config.yaml
routed_scale: 1.09
balance_loss: 0.0109
vocab_size: 4096
norm: "rmsnorm"
learning_rate: 0.0015
Below are experts of layer 5 (counted from 0) of a mixture-of-experts language model. Rows are named router (the router's row for the expert), gate (a neuron's input weights, with its number), up (a neuron's input weights, with its number) and show model dimensions 128-191. Each number is 128 + 32 x the weight over its row's rms, rounded and kept within 0 to 255. Numbers have three digits each.
Before each expert's rows: "mostly gets" lists some tokens that are sent to it at least half of the time. This comes from a sample of Wikipedia text that the model never trained on.

# expert 0
mostly gets: " that", " her", " has", " were", " his", " had"
router:086112091184144159180177096089116089170152147141097175137009152127178154085145113095119087113179152135104115113147110094148055179128098126117123190138074081120084095152118141140129166091088114
gate0:120053096183139133133084099107191127044162137121112141145106107044128099115081150184135115112039164085117112144117160141118164091081152159158098063143123084104122102117112124140141183137093125
up0:206188209144138096123188126126085093118062155138129105122150123202098136124134084115125175106189136149142117129139160113118107134137172070061132117053115118110121107206145183142103096123113128
gate1:169144132106099141095115190127096133189113099162085111102087159155065127140161136094132102123128082175154172120125133127130095131120128057102047133112089143126116156129110136155083157062143185
up1:086148103168119079115039183186165218142112112150139134116125125107062122164144141053118095166063121112173118104085086136187124193122136102113103135146114118137140099115151110147069138078148148
gate2:133122078132112136107147123107108178193133181101141138143131246151109164122101103132124084097100119070112141233154127180177084141022156104084172152114127137092156126107114132135146148189170128
up2:113070045113127164136182093125089097137125062161154111174127120101129092070135175090071134130080107089160165141143113153069108125093115121161090111119132141163141145151145082137120158103123128
gate3:193146147129096098143122124132148114130098182115150080084095203135117113149133058143163102149109137112202100110081143134109073152040119068097166114055125033133131152130130220169146093125126096
up3:151096100083117176129098145062207125056097093166114082097124134143188143177099093139130115155096150076099110104140133159072098106081132092140091129089073097160176097126137115156153098171156103
gate4:111134156111139136143157133139114132113191162091110110181125148161171137104186145112117172078155093072088163198126166117131129178085146132154116142061107111198147212125147177176096111130082128
up4:142095117133152079169167185138125154126107071110136148135139107128137163128138147133124185096176136160116129148134161160111167150110129148148099135138156137159116119103132088090131140098120081
gate5:110092203081156149102148129115068136140151124140129104083090059133186136115158141098124073122169073085098106138124138189130125094125108124098154208093095088134137120117132154122161151162149108
up5:155158137082138114138153129169127138161141109145142168092097118127146160113119105144114070160149058142143160150142155184196141093195134168175138152189111185100070158117108133170097081143151085
gate6:117159133121178103159079142122122114144118097136159172109111129045165104152112143121202080127188160151123136130069137177095166126153087097105123130185065114118132051111118142128161128116224154
up6:114134144141122133105139144172060057099125113138124125182109124104106138138178091185068104104065101167142088170101159162112106114112168122131097141137147119151145149165203110115149104130042119
gate7:096122146127157085141082084110138157090168138071184195124111104142076158153169200184152165106115077150186102155121134123098119073100111157136124133091134130197156101127095218117139086167128124
up7:159122111040107137079157144142106152101118125115175126105194110137159148158094124097091135146099131187108156138151131152062084154064107190144131159090147149090139143136128186115162131107184124
gate8:110131070125126108096126136077140115132090120209129123185113140113088151162052109131179178108075164136112080138122117155085132159122142153165059173141099160074172158152079118138125110125146114
up8:126070181167132108073156045147133154135127075125194114180142153106073163124127114089128167133099123131110146111166119137111101146110108127170153108143122113175095140110088171111128081119127100
gate9:160112087149131117124109167115101143117099174174198135114151157119196117118155115123116077140077111170088119110109158141113068151112137170126174148090166098163148176159188132167129114137155128
up9:107110073113112208201111134091130118156056146134134124136127134111152164061159165147111107095142110171127111100118078124112112111110095141111117128157127139103143200173098173123139165120085134
gate10:143160141099176100129096069152100118064155124125092067157118121076118129109174086170189138160119108155160135165144158175066177076157081127065140121162111137106096064145181143175130160152136200
up10:137126126105141157095110088073122074120120151122216086137140119135101098065179137117127094094079156174183188119157149175153103164064062182111158160148173146159168179152096082173131115129158116
gate11:161157151131045147145113142062074057107156139152051110135074113057141096152133136147129127199124146164090096133119116116127110159154124166108076179085078144109149131155150176161116114078153134
up11:111158126111131108124143125115073107126063160077094181169158117105000186079131119139136170153156093109129120153124111158098161133069097122115130153123131135134127192143119122131098151116134112

# expert 4
mostly gets: " John", "ara", "ai", " William", "ham", "ton"
router:149111069163114178170181110092128092196168078089099094120050147134126121093137170157194145076097103091107129112148149095145116106164150151106180139141138111106077122151096125121153188127129126
gate0:169087150118154143148115149132174107163134092119049089123110096122149141156092139104147126101110139138092175161182120090114144111096172111110160068122134099123162176116091157189167090134143128
up0:110108150130166156143115130132084168131140146153084124080176030159142164149138135179106118154101137161163117150207151050128158118122162095069147139079131114103169112176114139138104100109133109
gate1:074133128099199163118082151135149145132139173117137160092111157127122153113141109135137103155125100078142162170157111173157075151125113122177191127127129090136093139102151122163115153101113119
up1:133126156194083077131148118160180165144123094145114108163108116150127084143179124151137131131123152146192113102114111154127097078176065133086171108104175126171081114153120104033131079170125110
gate2:147106084171104145170158124094120081043086108119081084104164106115157115125086121114148152179116131141177108112148120100103147088167128118144129189158179096132118132172083114163093157132088153
up2:130145154147122192153133062155144121144173127117164071096108151075167039124106161097096121152127096112176126133168146097119123157137095153154141176144145144136094153075125068148173185219136172
gate3:164155150112110131074155169132110081097127104132099138144139116098128085141145099167171133143159152141145161093131113126093133149116138130175128213108139118090174148109090180166130122104147138
up3:135166168101132103151183181169120109184090139118107122159152164101116155118116137139119107140064113097157113114132152157149118157107153104127143130125178178131099134132138102142137142221158164
gate4:096119159130101164082110143089108145159121121158082077114160155108106119129098097162135111154104152098144128069112150174125144079167161085154140150170186121130172116119097109167205149091121178
up4:131138111153128080107099087154109180122155165097046174121110141150140102122112132135092103115199129085152120161154186126127141162136109135111117111162097135105103069162118131102094130145110139
gate5:143162141100088116133211116085112071101085122153138116078117113137122090166151089112110111151119157153162170117130131148104178064173175109125177149098112156124087098172164104180156115145158168
up5:111113077128130127149104142091103105083173196136117144157058080119133111150043087093147114096178102138111149098187180135125148137118134158121106153168121112208150147092152154094163147123173148
gate6:145083088142175159159125185114125132090135109062148144178152125123110170143134074160169122124145138087151154110118154111124168202128152128106088144121133161126174115140161133124063126152148098
up6:131093133045167176065122079167111141132175145118086102092127100158119154119118156132130128120154127142103163119179140079190137148122089103093104137102167131109142160086162098137155144142137130
gate7:146080083231172141102125137124127126127137141121096095110167161098128127085126083138164092139128186134175136129117097127131173113117034121095110130169148110180064154121111121140155115106115116
up7:129133104113135084140086143154126125106120079119130120094150149128129103113101101161136104162135178189136077096098122133110088138142115111162141126220142121128115153171210168170149130236123135
gate8:116091130136125060088084114086109147159081132131142163157095153068122240125125084126100140151149090124079108075100146175166090127102122092098158101161164081097144117168146104134078114139113106
up8:168147124131180142093091141076165105094130149174148076100120121123080149143131143168095128109085129186113073153158148172127129057095131114134122125169125113111133158156168117147124133097122136
gate9:099138100064157077172122151179143107108124118104143161146149096115132110138149144098109141093141150120184155146115133104151140106146194118111155095159126141108092133092170187080124088147110152
up9:128129077046051106151134162115181097134134145111137163177087125144136119092084116136117135102101118130134075061117111112175166113111112132169107093120115212153147126130149160159125095104136145
gate10:127178123154083133125083167171105129156129101151132142105171166165095130113106171077108120134130051143163121159137194132155164105156179127112119123122161098127086145083209148107109119175151156
up10:121150116080166106111157116160172171120158171105128071098170142109124136127109155155171117057187162115144156113102122142117133132072145159225112139136039123156125167126070166164064102107106107
gate11:134087182140073100084143130164165095132087152093098145152167113159081184119124129135133088157117102132138099110124194104133133107143101130104161098154150157116128141111100157111170119131140148
up11:104201079096112154095095162084109161101149145162117095097153117112142142071075115151168126211133088105130150061098133075143159090146090112123126176118143120135185103164149136146133156126106198

# expert 6
mostly gets: " g", " b", " n", " th", " f", " re"
router:165124100133123149128118123114122140190147105129095122080124138153143114109103143152143097148136123093163112103141196108155109149151091123105092149151136097126137123148136082080126177103051147
gate0:075092140098138136144119133144105096126117088057119119069129163160140121148106097112152168139150142085179126148138081148101112121171165103149087117104184123152147129116105117152185089153101136
up0:149197171114102148151153127120192161080097148112101157125151159109150167087104117111139082125177076098097115141143100163171147136109081130152128167153147174084132094087153156098126132175118135
gate1:166126150119080122132128130180119121097112090101109145075134213167090123136106115137152147147112096093149092191190137093136141149162100115104051143132144136062163112139165122136167129154067228
up1:164133089128090126129159164183078160131152120131172129101093190134132108087149162044116144144114120103156111180136203122111114144186167077122073159176197099094104106182125134143166112105199183
gate2:135146089127184105053129143115093122154140098066133178130104090126149128130163126193160148117096130187110189134082147115057148084126089174141112126081139091097113140149091133067092156151182086
up2:136122104091153047132140107100085120122127141132108144154122113098100125114102100137137158172106165143149148138174150079111072159118121149153105111118151160134147178131127151061112160153049085
gate3:098077116114085176087119139020095133068077102166129136087119152134117115141156136134175063156131072163125096132143162087161104208155149114098153130129131114123142142124104114196159139105081148
up3:084153186156078158109107145102079090131032122146133141115114207132123139172102139135166080169082097103121148156105135115114129089123135126120151077101107163180167139059155143088102144081101160
gate4:114115085115083118149115156144110131158135068163046142157132122163132139152114162144039139166112174120186147137123067076163147127157190121144072124150180166119142081125154094115120113121160168
up4:134115105103105161167081147140077195225084042164098150121140101108127140095152144162127107167153165161204163122129079124162138120188148069148134149148164105113114097055129108106161148124114160
gate5:087173086095147116103138114149140221125085138079083134099148098172114215102139116123136155110195139125161091180119112132123164180147110141084098157131119114143140144157101115157115091119124117
up5:186087151173093102172135168173134087120143115095171119132100172162136079215162116109137123084118136128087169118138138118147101127070122087195165122103152146107137103090112175109197185117086129
gate6:062123118129158085135117123145139174152175115109133162106126113169124159059172120081151148120115091130134106176164143115157157179129134093123095131136106087107083153102129122107119109127157104
up6:139129178154108054121135126159107198109084088154085202118077158138113138130150091132128126118124159171110138078145188065099158096170108146139128105170142134109142100097136145072111120159158148
gate7:129162155111150185134145123154109114127201108158128103098108061172110069169171069143115139144083146117162147134075153131185135141102066175108133146146167118129116121079085133089127163111137085
up7:163160105176041144142132140113078131125160177161063078097133139063134146109119148083120134095114094116141096173123134158148118056159161124102140117165187121167160142138060135195156062135118124
gate8:144119145122118121102133106121139148100121093124173048110186147069109153051102106128196165157082120122136121099118104067111125110119170129152192102153171137102131160167208132147120151105111130
up8:066075062113140108129143077067122096151131152179163133112128101163067175143142151138058177121125104149116164130147111139127128196074124115204103145102113131173196102121189057093102150127097102
gate9:153127148129151151120134147130165075122082160160145137194147114092140068073112146097108142188074095076143103150142163120141146115143170123117160123151127159104149142112174163121166105156131135
up9:166059190122119154110148175169121084108130104174156137166155134135113121061123100096093147168077112163120105130167138142129136144174101084144085099144117145092127116153166142117146083153071149
gate10:136126092177138129103137101136113092134138135142085113182106094163172156132122107160122173152124103118162092086141149028130202168126109115148108149099081106080125115131074117122126110145123075
up10:117120062130105196118113118119136046114143114163138148169138147146085114093080175138134144155170082127148100124145147060154143109128159070123139153108106149137083055122160093119148182142165160
gate11:069108083101144141145104070086150111168119155122129109133097081157107167125095078137077090155210131176127092143113128138088092189103114120111064125088078086188136106149132091096112106103095136
up11:100183134143100119138163125173055167124145196103073106127136162099138103078107142136188183078152127135106157106179132149102137189160109136160098107201130113111107127149111140121055109125222110

# expert 7
mostly gets: " Cup", " Votes", " Championship", " Team", " JPL", " MPC"
router:184135132172149159162173133133080089140186136076159099128055183151177087143137136132168127038160080121129109126128099146144096088139116161101178112092141073127093162112118179148121167106110125
gate0:149134142112066143151123090133099100095084117105144149121161120152121143148148125148148119104115153142110198132112138122117100159135096075117085152114176114133123198144109166072079096103110170
up0:058143097131147187094099045088187122157091121117160179132144215117139135159134116071154170119110119094146164123121081151076128116129135108155103110111089125170080165149128155175209182112181128
gate1:112135139097122150155131129147137101104098089109080153146117109149099175156119113110142102107132193113133160126080127143091100135084110116079135091146165099124123103196130162207090143141163090
up1:084068143148120129089143141147136101126117128062117095129115151115167148118145091093115072135132124121120095099123196076118069081084114134141128172183029149119136131080110182071093089085195098
gate2:163137155193093133052130072134169163118196128110156104175115179121106118162131160116151107076158135131102090178127085206174146143113151150128153108108165126139119111080112116138049139126146102
up2:099040141091157086213124148117094115147082145138105120137153118104165128073144105100092186097137111143130138121149118104094107088145087105131097111162131101134068125130149123097142123147109105
gate3:165079117106147174043144159114138124124186173116146114115147090121139149130088089110114163141128114084141156106159113208138121094149112165088123146152152146114212118117148196116159125161141159
up3:163188132103085160137114144101134148147187118116103191088147061136134150106093144152171119150127133110085127144123123178152098079133149135082171140146127165131114134067149157153126127160158134
gate4:148084156101173122121159131146082136031065119143139107116146142104119201137182140139094173085141111092106086108157102202072111151115130125114097081112159151108119143181081065101128154128139137
up4:132115155140080196093098124101122134074152073175133033147191102136080158082155201122172144147150104095195151116109075150086133111160134124128081076146122212124096160148078112123105114102165142
gate5:126111144157089167097123095145077127102128058121163111145121205154160095141109149128115112104148110108128091158138084139152110136127124085141122138188180123121160133167142123138148134138167102
up5:133103081095128083139099108133065099093152091103117095112101143177080084138120069118132196124107164096112122154121061124101086131049109093159142151134144149132174153140133162125114127086133132
gate6:129108061144123179108145154124105086139177065100115123131130099185099064145054115165108076116126136141098177146122134100139117141124121181165175142113176153143170157175075164085166093134093151
up6:150095171133202153129148106195161089117089154110155173128137156073106159103212133074140176103096132090077136147113193115089136122126136122156150170140081051105130117132133154126092151188145186
gate7:084111133150120107150165171174149195166122118117145178092129174106153145117181171170178107128116145157129150184130179176091123133087101147135084076116153185080104128095110134147088166134184070
up7:090096134102129154121102106144152186137144140127164162181135156047177140178188110129103071131170184104129172149096122105102092122158074142121172154137139122160089165159149097146133119112141124
gate8:105181129183110134143082175097150097178194137076137135111133154138127136106123113060175050068138135107066087163097166179099109121122076156131125111115140141083112116104101097079118161138136110
up8:152150112200131155149065082075099132060170076167142177181107149091140097115168173108115083145156129172177140097092110179157086101122111130162081119210128125172166151119152161169150161100174169
gate9:131185093138150185118108130159079153137063116113144184111113101185136104183039100059136128103132136122103146119093098187129073120176129154149147119095146138133131161100120130078109147074142140
up9:103186157131162198107127140151144146150103129139123120154089132156120145103081111117112120112126109103126138119060124189130159150177171180104122146105121162115095177080207155103218134073132076
gate10:118142139200116147125155058096167085103131107165128155167094135112082035129205141124115093148136094123099091177118083129135087107103113151138172095110102097103103147088125144121147124090158151
up10:131114147179101102110124112109079183170111143126147125187089149135100084079214126159120085138130138107170171138159106148132101129203116067140143168164125144115126141142099106180155129107127154
gate11:156160112121098059138159110055122161084134130134136165133102129132080098105103148119105133084139108158046158120089126172102157129136109152071156107177130154152152109135106171111132128173123114
up11:134122149093125142115129082138161143173145129140104106111137087124135128097146126128153090154155130093122144096155165193107120136138123127087075150194148165159161136190155109083153131177184121

# expert 5
mostly gets: " School", ".\n\n", ").", " film", " University", "\"."
router:133106110145111161147192081134075097124134176078130146115082147225129108125133126119141127019138113079093165108111140125143092138122140134072138156144133101139115099117092149095153188123112170
gate0:094099136124184083134112138105196198175123132152142091118101119173121156116101159175094169141109149140183085157088132121167089148127124118112159143116155087131140170177116158179142125098189099
up0:131149197123148150128139114123087084096108134142116113055175220135110039157173143154166132089091101152161114082100143128118140096142056122128118139144122147117138115125110130089121167128108138
gate1:117144112086079148165114105094075173163106156105159119081087147137109080069189127156141089165171121129055102147102072143100137142091168088116092152120163158077093114145163062117122147163105108
up1:106104135122116173168165120156089144099113141152142089110084145151064070078174101103167084116127158129085124172101102166095154124080142151159081128108138195014148103149148110113158164133141117
gate2:154110122127188102154109055208140092116093105142164126137139147159123137152127170166150168133130076183084102120149129178117167135140139135125109072137081143080122091066132132149087119158110119
up2:049044141121101094157058105127140111142120134101111163106102136125133126164123133146126108145076103150153104107107098197163152118126169146089143123149098178180086111114099097054131093196118113
gate3:107106124130141093107126150058147109170085070181118181085070118145098095106140151201121113095100160112149160119117129164121149098155096115116157060158164108124132090137160160102146149061171188
up3:099044168104188130159082111152128133109114094129151132112158134101116148122123155160129104156134156057073053143157151160148113120076101130091126178157087124134116130058098156111126104130124088
gate4:176129137153130133154181091126107144095110093138108176170148115105141107156128180122135157192127177109104069112125113147095113113124116166105083101088077122121100160077213171131111187106101146
up4:134117077084119146152129137119145172205124195124145114052120165149154159110125112125113108107188101101089122103103125123130037145148125085109123121185167131128125119227125119090109093146125136
gate5:100192137129119094144108105107084073127178155185081166085142152146136071123137151148144102131100094106124099110159133136149178124140130169125088110153140187124120110126113115138156122163099189
up5:115072118161127154138192167138138123122099130125115131227098125142109183165128120071114138088170129138153143131150107085126066124163147087070151178149121152128097093143156176129084137153128074
gate6:103140077157151124090138145112081103128134096153135147072134137135110137075141117121130091143099189124119158150120128157111178173108139152125143066141132122124139104149074054075140104133132128
up6:161150157124082178133115136138193157055147180123191071143136109149150163151125146123135147148149105151111158118135139122180083117128073126121133158137168139124119140057162136107121081118166126
gate7:108152131131150107158055135084144091143175138132110136105105142151126069095079155195181135099187180125103145092100129127157126094122094103142127100140119185098094149124045124175138160164103147
up7:190168108142111195086139163098081126117125138174120126019139137093134144152132169149101119136136105151106101075138175109127082099129127100084161146041081141152148110141139091055127114119155203
gate8:193120119108120129162188199131119161184082094134154093140125162113124144177236186118197151093140139134157156139100116107084107108134176149105143170109153085084093125139161114086153133124108099
up8:151122123122098133190104104126136132077139123137159131100127183047141091147194118163142131156154127124142127139098092113103137110111158177136189156160126158144100087148178118120126158150098079
gate9:127164083130134149168113101148108107109187130118096089157127129116158083148121172133142132127162174075119115112173114083113128136148155132115104121204193120160141168133100072133115170147091187
up9:170178174144088094092100157091121077146116125154171174069118133076139106160113139165067108061058149092108130103137127093123120077149076167065140101116048138125144121064134166096090098141165132
gate10:155160139148134103082079115154094124108171183117118190109152070075187109120098128129089126115114177182199115121116095115113122079165127167101141155098064165121130143070103115148129047141141096
up10:080137130145178091245125130111147170065106111167138099136124159136165159135146114102118162093096113117151057119151124132039111200085122128164140114101113115148081117122085125162112143140035170
gate11:136089115124060064123143129129144123121155161137159099101175152150201141079150086123150119160077125112177137151105160138093088166135135125146225096083168182101068121149176112135094115115106141
up11:164175181198126079139054115162112148100130183075198113120127133118156081195104111126092181152135120124152126116126070160091135186088198162159112141090160147163044178103131083137089156122098127

# expert 3
mostly gets: " for", " at", " on", " ch", " from", " st"
router:178127124160112116179130150113079118174131151098063161098085111146167179103153111110145129143136074122116093108157156087139062120172143072060102137117137119124127110136082120087127133104088144
gate0:166145090119157094154100175166144124148128182124102081156138102121171105094112156131130188138122176152132153136106107093085165153103153099153069096160104084118110109090095146141101075183094145
up0:120096125121120137116106131113119146103163110113146135112129168110163113123117083118140116164128200066139100154136131150114197163088107168091197090046160112101130101180130071133171175198131076
gate1:098171161126164157107138113077137130153109096159152155147097155163089233138199104149092136142148094134082147114176120079064075100086134143129100107130102140158141186131084102049122161129129144
up1:144127093119179066108159113096096058107135108122092084144117077147071137120125124133179135114135064161142090170110157170140149158141123104118143182147136091145138100128154140138111146095134134
gate2:136144121141102079066135210130138119127091114174161101121168097143135112144096129174177142117065201109093126143104096115101115167117093100142104106115113090129130106115110136110158091141064093
up2:161163059149113127066130146123115169135145133178141116085129129129191117045065136165152158172167208114079082123135134141084100108141125086125147131178194147107129114159160150158147151129125128
gate3:169177119127143099189074097125102079181083103132078156141146103118110116198095125115158179137172124141179098179184162120105113094102139085090096097118097140136122156126156124087133105147135195
up3:166143157112074139116123183106128124114144104120146104076121140097106095163145141114182103138169097131110128104070137176193114081065151145124115128153158192135068175094098126175121077171119097
gate4:170102190085116100114112126135147118160080131141180148108151154140112142119092113172180131151141146139156161099161108125113139146104120071170135084122148135131143167060160127111199166171152091
up4:144127134114104121064093110093115072113093143160116127108165108112128101123153159162104138165111114142113077065068157098162142131150125103133160118128112168117173104133163095155142151120080073
gate5:128139144147117100087116073171100146139175100087142096135157151084107176124109076175149096169142138144176162167123183086055171166147114151149174127150180179054170136152112143129106158237152128
up5:105103150103170194108141161128147184134155174101113153161115172161107118085077199128107141115137114134113127104129188172131115112119093132097123137148111127220083143088127110056174106079106137
gate6:179140069141183094167162064124101124153157145112074153179084132102062176138144062117128152149116164083097153153149135136139109146126187155117117169084133089157133144108049128150162149154142070
up6:139173130146163073110151098098075105097137128120138086116096121150057111155138119137090073139086119135037119155086181171123126145143123118066096166118098143070087100118071070120165148120166140
gate7:132156110130196152153151131168138178090118142166118110095104098189131132072127154118108143108171141186129102146152153151137070135171103107168097178179114156156138073128116137105152071100151114
up7:109131109050184149177143079186129107118072099087158124225142168144126056136131113107144153157080123134134123165075109176120183093114126154148129094139171064131184178179086113098146161171090126
gate8:180125133179162101126103133122150155091146126170106110136128128173174142156153133083108080106171120118175098134128146130129052143114161059165107122132154135142097140104123126111130085057082159
up8:091160115107127111142084092117084142108108144180155188127140137165139149109161133159122080171168117135108092124136141114118093168149145154110145122119083088163134093133146123119162120099101109
gate9:075111129122202125138190082159139112060121092151152120184145096098110120085127094137116114137140100130138134105133133149115164147121142164104123110138179120120090113158126154106118133141134128
up9:145209092186112144091101094104107115203114148152097103106120110117145113156153136144153146113161149116085144099185165091130102100166141122124083128176134089181098073112139181171134097090154196
gate10:135174111143162108116104123062120139128130149132142151153142162148171106132092068123100184143065136122179136120091106119163075142153086177117150096165144154101136148135143142126121109124109112
up10:123133175106114107126128155165072120136134155087128118109138133159156150112136114062080147094188123125160169097138094158165160148218126109105121135084132114148114169114131106120069081086172164
gate11:121114124169144153120149123143127179116144053063143098136127122092068109120080132041117137145145150105073167180141078125151131189169108109175046118107153105069155081142115074193079127125184141
up11:081152090182157118138101150156179112145080134147128106150130089093103114100120141165069176166079153139112109114119197117123160142130131107123117077104111170081149051018092103080143120072110139

# expert 2
mostly gets: " \"", " |\n", "/", " it", " not", " It"
router:175116157153139088109191126131101130106148118133092120111077106150100143077129185143177105082171090126098133070179160138166134175142126092087130136171072080101095111156108128116146140098084131
gate0:088140146109144104101130146158143179140152143152146149226122129115125139094079171157123095145152144074119166099140087140144129117092163141159138152133161095148121118117103135119138143096123066
up0:165126121085186058119103135113144099156112108102079052077110180138105158118135134139121170113169122145145180127155093133138107052122171149142078096156129117156154162130136100133144133153107157
gate1:136147121105102073126124125104148140129166170164145121132112113111148094163186169107142107104167171145116129116061114118089122151104183136125150113158127104152086165162156104177183159114065081
up1:087110147111140177148139096161120147130147143101148127162108139178081119063105131171042103159085079126143144090141128128191112082116110125139158117199085061172110152095138105094087104102178126
gate2:103120100127108124131108059101115095101089159097123161128144144112138109101142180098110148114107160147113139185141092069130115120127127150163112095145176114083133155131156144110103154109123148
up2:180157108132182125115134117170139107146155170144088183120157133153111133095111143108160209112116146096133119164093095099164170138094167199133126161121156149086110105140110125152122116154180075
gate3:125184179233129144135181120125067155124111117099127167109111164110109138122103143086146099144107084143121124090145130130106161174161090147151105122169089188116088114138149096115095132121124155
up3:125179128102096154113099143118133187161154112118173118193136107137139096106107195194128156095128122115168117132150133119065198120119110110124136134195137168098121095109123131188175113119140107
gate4:135212091116122112107100161148130161146172102167203065118086160145159150133077157127167117073123147142154172160177105138100137098120156196119111133161078117127072106105070130124100159138115159
up4:123130152137118185154139114156131094098113134047128128146120140202108107152157116126116093134154097143123128149095148099126133127166117151125139095077136115163148209112139117111136081143104031
gate5:140126179221106123086125069181135099107068097108065096166132086129095197071123108172125186153044133128131105164163100174187102136099101147130146117108153128122156129107047086147139102104110149
up5:067142106123119152114120161154147153118144127157182144121145185095145105172153109084184129125161196115089086132092116110090142102174052098114129138073155146183166137126117177096128173108111139
gate6:121131150123164124104151075145100104127116168134101103130132113109097145134119116143162115138124085118051127117128082183135109099161130137094183145123137183097123099092171158084165143136096127
up6:116077134154138038163091155166122121135087158151067164120148136146100164120094127138146099147102177167165123124169092165163143152160119101129152117176086126152095117143133105133030145183129092
gate7:149150100097176134104101116067117096096121107172071179129137143133096142118098157149132076144116123140158102090086056137103121126119107128146111138118127120110171082149132209178130122130131121
up7:109046118124163093148152127164133157185131130094177183138153178129114106110144126134136146165155125163154146161098075139138113128141133097131116102118130101106067141123164137157113072101115096
gate8:148121149126145159128098182153179057163135148147114138078138196128138113080165079128170093110124073118125101105124096066132129101138133102119113160138151088182089061092116108206144161156107143
up8:199125153151117100096118109135130043176179151149147086141143148165150089194177140163127067144090111118193126121046168076126141146109110056104126156119161115141117051107115172179159153142113219
gate9:090138116117161102077134097116129127130137148086197160097078083125073125110155116102124192145114087138042134157129133144094122140125153120179160125097111136084114143160176082161182092089123121
up9:127135128099139108098167117090172121134107115151085088095122114179129097091137127161165187157158161161098132122100186130101096137145116142178137147123145115057112119130186115158135102152121136
gate10:097129152136146122167092154135097161131113128114127137103132141179175046054117139160164138105145145125102104099153097137165155116139131128105110143085138106094101098106129207106150137074158140
up10:113151142120137084150060091156084131112097200149135097110122114120158106121154123148124121144140172141095162095097109099185138138169092123114123118100140134088138102111125156155166121099171118
gate11:128116086116159109122116104176121141143121100096149096105136161130145103099129171163174104098157126123105122129123095089168160120136133187154158140164141191105114160100085161121134099100085140
up11:080113166076138156190144099118158136187106129052142167160136163074125153126106105100142148131082162158163093088141115087145144162075145179157139113133116137112127176067092117154122102120066134

# expert 1
mostly gets: "′", "°", " town", " city", " located", "1"
router:097135128147128121162168110101069134184160162133131159105052124132171187119134095112116054070164163116110159133153135101132123091167148126106113146156099091124071152124097149092115138096145164
gate0:139085115082116124139128084130175084134144123087112114115134118076125073068165129130126050141109144097178132045097164051104139069133153091159172147086093144129121119161109130164150153096122103
up0:093114154122196094141119167113225115136164144182121109105130121098100126190110104115142127100105162130123129126122147127146102064130209155153089071068147153121129126120094048117135101142088121
gate1:128114108110136108096177188113152094130102109146100137127119151107090157118163134120104145148094215170081080140073096125171148150079111143184120084185080124137141130046109073042134137160164090
up1:127142071124152108121173131147080169101073076114098135108121167097133184119107093086091139168111093121139098068130137117192083105137136126155170065155059152123064127160119139117125124104155139
gate2:127087116111014178136093119134152113138126107163091113117088061111194126101148155154112058143135134131116088141161173140125158110178138102136151146127065125120140141086130164147141100106105159
up2:153111096181143134121149108104104106099081192078072157171139113121153135180098071121120174180149110133163112124121109105097146120142100124150113123056136156129117164104173186080106178104101144
gate3:108192108150158139170148114122074113091099114134119102130148155138207123131164114119135121162112098149081082124140147169119144144119131101098155134112165131090101155139198130129127100111156149
up3:161118128176111138127110108163126155132141159104111080168105137124111121121151109158113099128171104112110074105122118126158092106133163131095154088108094097155181099102199194103138142173111101
gate4:106178092114181116105248125078112121145144104133128162077088158120139112110149164104160120039146147142076148174105118147162111121124103124124106135137074131137202092070144114102126117101147154
up4:124063104115070113139098140139158113175141155141114097091188165171102154057136140138101136087142106081091142117191115150170125134126086141082152067149206136169120058130111171210175163139120135
gate5:106170143090123098110093119137199147111151114090151187130094184109115161141142154096146105190090144164081127069086146095083124130105127137152166098092206157121096252123063126176141131145153158
up5:185169134139108132113105018091093137143154100139067064140151122153171095153099118160125178116177119125124115126152112105078177122164098129126106165185072107052145119203159149080104133144142188
gate6:115139115121083154086137143145184107068090104120137152108102132134116152121183105071116056104142165105145096144106104117107077143127118089106116156160117142109141149109089129123142154074158152
up6:082179118141127178107122157158101144140175164140117143185138123090081128132072151121100045126164127144145149103153065116106107141146155119145151171120154153082146109135156149047107124125126056
gate7:162232153144146086102108091150145177112115115183167127112140137095038135128144142117160155172113129180149160144070116154172173177125097095101109117120099176109187091137156178114121074093138091
up7:088178077130135141147110148122145133115103058179138119151091125112090105158097150122108150151151098124050123089165081086134176180136177125120139116177141125139112111165142115150128174140112088
gate8:146167147147154181101156119122167093144142080146116110126156136077149148120138117127119098109072079094071056072087171119200162071109164133139115103101129165162133175105102152097153085149126125
up8:075165098152047116085121134146113096074157203160117134169137137142152143187193091118140139165231085105104164148143124153189109160100128233117128125172200121113073128114068097092120091131099171
gate9:113088126154156127117179128125073094168108170117100095135089142106127160135177084063091145140123148124137151185133108150135117102045148148121180161174090105146140122199148140141132059138097157
up9:113125118118111135127164126055081130120151152107109119152068168138125177069092078099094111105134134138138116094180167129083114123143160048118120159149085148132131159157155163125151066148124132
gate10:144123130119205127147164101119162158128099166134152102161145096162101142110085128122146206105132173122132146117128160150141112123186152132169084177137127136117142154187152158105135151146129126
up10:126084118137113152147104112146157088100130159134158125102173103143091093126111188134089160070040121084156134101082160183097144113119119106145092078069098159156149216082173140109120141111140072
gate11:136175120150163159106120101114181150082177138148151136124143055136134206213150105126108117123112149142073119122090110135088067146119087176138089144130111129102156136152129121094091132142133007
up11:179078142068182093160142070156116107065155109154159129132151098136181068050096159189121160144150086113115141103127091083129145148140156130146175165101129056151104132140100162121137136133089142